From a checkpoint of a small mixture-of-experts model trained on Wikipedia: 2 picks a token, 617M tokens.
Below are experts of layer 4 (counted from 0) of a mixture-of-experts language model. Rows are named router (the router's row for the expert), gate (a neuron's input weights, with its number), up (a neuron's input weights, with its number) and show model dimensions 128-191. Each number is 128 + 24 x the weight over its row's rms, rounded and kept within 0 to 255. Numbers have three digits each.
After each expert's rows: "gets" lists some tokens that make up at least twice as much of what it gets as of all text. This comes from a sample of Wikipedia text that the model never trained on. Tokens count by the router's weight.

# expert 9
router:086144115104094143130117124120108121089123107102126091119102163098085146137080144143129150158085084158156152120201110163143132138110138087155129148124150098127105095142108142158144141107130155
gate0:119112154141117160153125155140116131119135152128121125156117162082154146148128141124117124075122074141155116102129144151160136111113139129128148124168165127115112114168147175123113106132125099
up0:109097109165100083097132119121165135152124129137127133108138112142132120113123131133138180154124140123127075119145131121135126152156138122166123147149132110138137154139107144084182149124157098
gate1:153053143114144163106140131094157132106160104102109161093134138113117107124100165149120163147136143080086152185153119117157120109098137152078067117114137131146089111127096129141137102137118087
up1:087209113160125130173105125160151163127133172130127082137163114093134131170134100141110097101092119112117138094098081102178113130129073119130145112121109160118124113120154106082083091135152189
gate2:107142159118155117128151117097070111124152156168077103151120092186130097189132140119132147114147112157159167103149148110139113151125109149109115134110082131128122110108121141171149157125095140
up2:142146093076143171105158124144096134153091145111188139098126161103114133132133112119135121109154105109102151082158151110144154113119152137131111144141141104126144140143113110142137119128137145
gate3:152118109107159104163184109136123122139129118104138127135093095090159142118105152142074140160140137145115128162100166161143112174129092145167126166119133143134148119134145124201130134095133112
up3:136106138170130098094127153153122095127155125130128126155129135119123113157105101144172162149162105087127136102114100156153121134137133077118137171141109147142144147115121131126160135148132160
gate4:149070125131135120109123146112167133075145126111118167148115152109105117174158101136114147122128124122119133086088131113119153161128148129154115132151165145153143079147108106144114153148126108
up4:138119141104121131143117137141116132120143165138104134128123136125160179149167118135120151134096127141173131120145142121101104106149141110088116104126168134139124124081143139118091128139124146
gate5:106092118126151167125119123114091132099143120122109102114098147099146144089171148107159126129170114116106137148112135176148201090149139110134135097084131156148115128154151114141146144120098124
up5:142131108148136213118108100117092120090149162116150090120094129088150133128126135105188121159171155135146118119132123152143148092105151130166125119143101125110133141109119116060129105111120119
gate6:164119132130114112116118118126093151152075105129086082082114144152128144128102105115106152159168133109170138092114124105132105162151135135137121127129164091130130150136117176125108128136126125
up6:148101113162090133111108094098097136140091150129103124092122148138143147171163080144104158166136151111130147083149122153091136161170124119135125141139144054148127132131101112142126170117126104
gets: ",", "ed", "ing", "),", " out", " up"

# expert 11
router:154143108098107141108132089173111137163114088135155094130099100123126110103101143161100119113120152145173127115123118148113144125136121121120109134170127131098118132151119146087148112131153128
gate0:125097127088103132140117081145127118137141141125111104129110133130122147157106180106139142172129133134096126090101159154105108107156145123106133134138135132075155158181119122123145098135103093
up0:108185120111104119126161117098083142164078144134087154100119149130124126097139134080102133113168120101157132088105167131112128137128158125140144111169134164124117101112190171170101129135136123
gate1:166135113125153063135127142150100115163159143068139093121144127136142120107170103139138112093136152096181110165140091143129118106118171137160149161130111128118123130175117109142158139113093109
up1:162100111114109085139132132095089142169106144160136124149084127129130114143130160144145130148133136119124131099127117169140161121120132138132133139150112152138111090171099112151112127129128084
gate2:109148102129112144114092094176197164158122106101135133139139146114127112173186149130115120112105104140109155104155128156129158130169101161104134126129147103138117171152151116091123139101121119
up2:110130115135136117111115160072105097081125149114143117182148074138138132121067117109117116129138161147159128171126097154101123145096151104140127121141153124148117114099133124153136078147171164
gate3:113165144142128133139130171090109085072082137136156131147150130093124126108098140090120095128167158136133124105131119122161104071141108103162154139204145133096107136116085127100150169142104150
up3:136143147122126121121123150096121121104144163169125139121126145113131117155096120131178133116168157142126135089103101147143124083102113142142142153172150107129124163132076086172160155122118108
gate4:150072135125139144152127089103086095132125149132129117127112108156140130127071116112121123095087107181129131145083137161121149144111154184150137134134135074125129163126147123134106080139154189
up4:128162128121126145096135175120089161140082132103119110102117155110110122146122144118098145139158144139116119110166126161122126153154126108136117090124142102090106122154098161135126164106118128
gate5:159160136115155171129157112133157156145085146098101117160112133139095132104130168097138173117138116124103105107117154125141131120139112110157062152137150132126095142121144144170144102134123133
up5:105138134105141130106070122117117143135086132115153094120152088156146171162134114117085125131101088124139119108102114131127139144082130111138138111143130120097127090137140134129149115135132146
gate6:158124133114159126152086114119127098109087157105150127128112115100167103118126148131170167108156122157155131137129113123129123127106081068123100124125108151116081144142129150130100133125128097
up6:147108110120127148158116127094167122122089150114134102146125115108145126139125162103151128090149137159146126137132097128106146100077090064155098091131126146142085105154162103129101112131139105
gets: " in", " of", ",", " by", " and", " at"

# expert 0
router:126149134153170121194158150138115140124129143096169120139120155123083111150152100144131122112120073180111122122130141098096140150139120109128118084140077094118162094085178077134121162137123148
gate0:107088113126163147141108090113082094156077111155129139126127130169115148115121135155137091131120118149141151150093116123107108128105158177106116140126108112143130151143102161133133140117125107
up0:148144142170155090144170103146138116129141163104126132146115118109131095111152114109150094122158165118145121112142127139141138141173133129139156161159138136129102113138135147152095114128158157
gate1:081137170121129150110079156103092125098119158121153161102103155102128150145139139133116191149139113147139164148152076109152149126110128120118123169156132119121124120128099088149119136120122195
up1:134147142127121138141142120101137148175157100164109137131161109135138148108087158086155117122110147129102145130123120133107101137103127108076152075076129119132095125163139134141157125125088119
gate2:118133149178107143135092182098081138131114118119112103120102117164144128120170133060123158140148114130116111134149123142138122114130148102114119147152143162128097152159128132130108148121119158
up2:119130126129159174148124141107179110080136140138138147159140158172125126146142134124088076086111141126115164098107145094112125147170102159107147178139141114151142143126151145160115147113098172
gate3:136124133116151094165127111210116109144153134121131124121106144097137136103125147137138191178070144115114106170093105134146130120101146116173124180142128109125108144133090145109116119113128105
up3:133130129139092146116145150072109165120101126189139131139161104170131116165120140122134076083165107147147148110143111127108095137146072116119146095138112174115131123137137093104145120133134146
gate4:122117167134137139129168155132163132103163132156077162150114124129108126108153109110119127119165106116140127148128146122138195123139124122146140111143125144121149158130148135115088108119116065
up4:087116123142147111145164158127152127122165131132104146121140136139104123145142115125142149162108074104147128138144119099147136136115062127177159092148081178121172138102128104142091124120106123
gate5:171139115113153140124155153151118124122126119097138096115158160092120126131116158113140133126138123124117102134103122147106142108116118092133149103094105111077109134118134108109141121111171127
up5:167176120113122153135150155114123111120176111128147132118144156112125136160121184165142144138152116152131111150159106134104169120150112079089115113129134176130097159111137105114130113100119109
gate6:147141143145068142179117117119132123121140110137135145123164107148110131162131147073132128130122119122096144082149132097123145140136131141123148124144138130155111153151143133110141149133101167
up6:135117118140138124100107124112120141139137103139136110094139117149138122116137101153172088137120144114100094168132169120115113169083128167065158112162146119119131109127083103150108127141134129
gets: " 1", " 2", " 3", " 4", " 5", " 6"

# expert 19
router:120161101104114152160113107170106137123118135128149107151095116132159124085107142145079123090161155130150146150164139107110151147110157079129099138115159137105111142107086119122152103121122099
gate0:113125103150098106124119153104110113138114093140179136117124121092117142125126095052156162106116110097096136167127144108115144090106118103150144079138138130108134104129132122091143131117113093
up0:130127127116131153111114113123122157113121147149114103140100116135134093146139170188150067163135120160107128131101125147133130139111111165142100169105163124139134183159108125110076126139116135
gate1:109133142124139083145107130156113147101107148145121146155113127137136191153126097105171124146153149117106134183128137138137122158084101153153140137114085133143133153143128090139137115120123099
up1:131119121119118173103129103129147129153115116107101114161133108119127160119112137162107082114145165148118126091165144136160115127167115127144142126102108110093129134095149103125107093144114094
gate2:138108117129173138096117111142110110151076178076125157101112139111111121102089131127135187123133140131106103150161128161137158147128139085101111168135216146146150115127141103102139151114117124
up2:142125138129163163129145117131138106133096131119160139107165134106160088130154118113092095094149099129092121166144164159145148146093107095094124098104154138149090141106146117134136175116144169
gate3:143122143137052111106068142131107133140149114101148149079120157140112140159083107143146131182107119123123143148178088088113116139120146111119122107163169169154115127173095105132135123167100063
up3:139127127134153164164153134122094139102136134117106102137136119130149132151123114157098094092170117121159127120104142103183092156139142124136117139144119081141137143084155154135095127113151116
gate4:117149109116146180131140122112153083104045115127111125175131128135108123126112116107182093165154079151157119163163107122146126096120140161155123146125111109118122142124129159142148120143120131
up4:118103129163105121107124114102153150143135100094152135109121142131103112150153136147073169119165145136114150087132124122106150159100110144142105123185147106082093147136088115104115071127165132
gate5:129155150096168092104119136134109144140147079132082112133129131138107118127147109101157128061123111188166154111165131149114096149118147128089137127079159129117146124097097111133086135136120133
up5:133111110136119141101128141138133098108127128157164128128148132129165141115117147147124121129155115124120113126113135151143140108154124102103111079107120110164148128111168163097137105134119125
gate6:130124123166124130126124131105106141157121144085124120124126125136107124133126139096163171105119132139133125151123114147158136108116073158165138168123152121123110142122143111106135091132168148
up6:122121125139121143158116127125120145162119121100102136118119142129129139135088141109129138129174136143131098120115104123110134136144098185142122134126098150169114163141145110114155098103142129
gets: " a", " was", " is", " as", " an", " were"

# expert 5
router:114137110076118152156129080133131102096144137094107094100095106166114157156162139119107115127125100143126201154155138111130145118145112163145152111089144131140093135145130108153138116092072155
gate0:167116144138127155172133136137113101111127155163145105131162082130111122131150097162098078118119150130113130145137148151134110145094165154124145162176129149111110088146123138137107109127130115
up0:146114136057112132150145134107110089177163142134110116120151137080126141163156116120139114091117124178131128118091204114142085102153132123097121108135180154113116105143140116152120109154136113
gate1:102167094131130124122191161160114099139172102139131117130150181133104157107118097127122166140050157089152131139123074180114172091134147168100137145153125146162151111141141133139108153122136105
up1:073122112115101155146113131137103091142136131136153134115113145140105119134116127123130167115118110156091139110065105133150155141122133136155182134111141116179141115171121128101156124111140131
gate2:126139147148133170111140118135106083073105106148141179152144136127122109145098122150153173166124144158127122159180159101092121082127152109127107147100097082175130113137131150152107148105104111
up2:128133125111141116145111147106117132088120099133141178119150140136129136057128116108162107128089153126142154113132142178142134146132126134100109111145107121114145142112122103139140192117121139
gate3:189152167125120108105132114191140178133124117113113111139083064117144118125120107114060136127117104128118116083158103130143131095114134106091127113080161139151132118121136081118143106095128153
up3:080128140137135132143133146171170134108126190143127126114160150130140146128082103124095088096137156118121121103146133183133099087095158154100106122161128109092106115141118107142137128111120107
gate4:122128132122156134097074112112160120095127157155116127135155132131151129139146109112131145149156163107130127156098183124148142112177108111125170116137136133108102086142133116130148087103129129
up4:144121125113116144106166167175131086137168124135145130129141127125111129156147107119115120133107127145124105149135106148140150148123142143095133144109118136144095109113145154137120102115166145
gate5:100130150154101132124118129150111126126113132116097103122150092108139201122091121183114088118174127157101164175110151102142149127116125101154142127152139117138112161107128140132147105130123140
up5:133148116150080127132097103150124112081121122126115092121119110113148212114105124178144118106165162157099159159117153112103150141105123145136165151154157094136119171139136137160147111133120122
gate6:125162104105124139116168110196122120145134123107110154073133118110128150116133135079142135151187128098122102094134127104128144126173122150131135106161153157146074166099163123123154200129122131
up6:112138113123125099120127128121124158133091157173106123164150139089124115153128144122138114139139146136119089110155101081134120114149190126111091139132107089161168116115116137105152096129148151
gets: "s", " it", " time", " one", " that", " all"

# expert 16
router:118144117111078123103122092171094106130121107125132093110097128150093129127125144144096146154107129111163156161125141116104118121155138134100133150137140118082085122169105171134155122093140142
gate0:098119132111112122127132114144140142157154148122126132133083122120113131137131117153124147116166135136136132108133128123116143164138146100135155150129134129147114160116140161163118143130155185
up0:103139169158127106137137210127130086124112113157110184170169122114163133122115131167123139117115100079127122151136132122099110119138176156113105133121148143099157146145079166112138148171113085
gate1:129161134136147127182154162085135137134120142087111105139144148152127125137120135127093166136121120156133088106137134136127117088138114160146145149147160104090112134128147144120156087113175137
up1:132125135129140175124158143088188121113092108133122127153144121083114159133154166106093085153121129136129127122120130152110161096122142150134096143108115113158108124125110179161106111116111190
gate2:125116124135144094139084128158123115137126112141175136114103123129108155174199150087152147088129121141095125143088147112120169130136117129133149119155132121136158145137182169105093121150135135
up2:148147113109101155123180137078178129144131130127113146126135117108159136126093086118160112119163084136120138123139106147130141086155109130156140164102141104127144103152083123136148166121116120
gate3:122110147134121106142135126146128113100134107089144131106125105139140126115109141164129151141151120121133125137139170139144104128126103109148135144083117164129144132121135134108094117129154146
up3:121120126180139113159149129173138116060132150167228118100152156162112100145137130119131163123153120120128130109085111151118144169178113160089122148125134146149130153135147157083158131108124104
gate4:106111143141153187116128125114122073113112087123130145118110118118127096137074079117101157109126133111116152092094139106135120124136118136108149136096156151110177135121127140167120110098125097
up4:150142129128137140048148161167113098137109137102144112136114152135130107126119087119118188098119131144103178118132129107138171132109137130111180121137137153112157152087129116174110132129108112
gate5:130088147119145089169107102110113103107166126140154143102098115134171164149182108133091121113119135154142078110136158128122122108141146150096132138114155147147163087124123067108160141139168103
up5:156158108127135104149099098128145173114158093090140077097112081152146110094079157129159113086107131144143166129151166057099159098154108119171109096120112124102051148140104105142159116133135155
gate6:118122170167089099123120163125117097117140143157183130148121133158128102110122135095103165117078147106140125118163162133097102157177142130169150139119123132122136181118131176155096113127111128
up6:110179110098138158140127122115149114133125126134164126150127106142139131116130142144128136140138120123123112150125158096163152151063139137153109148149159149125071121119136182128122116120139176
gets: " and", " to", " of", " in", " with", " for"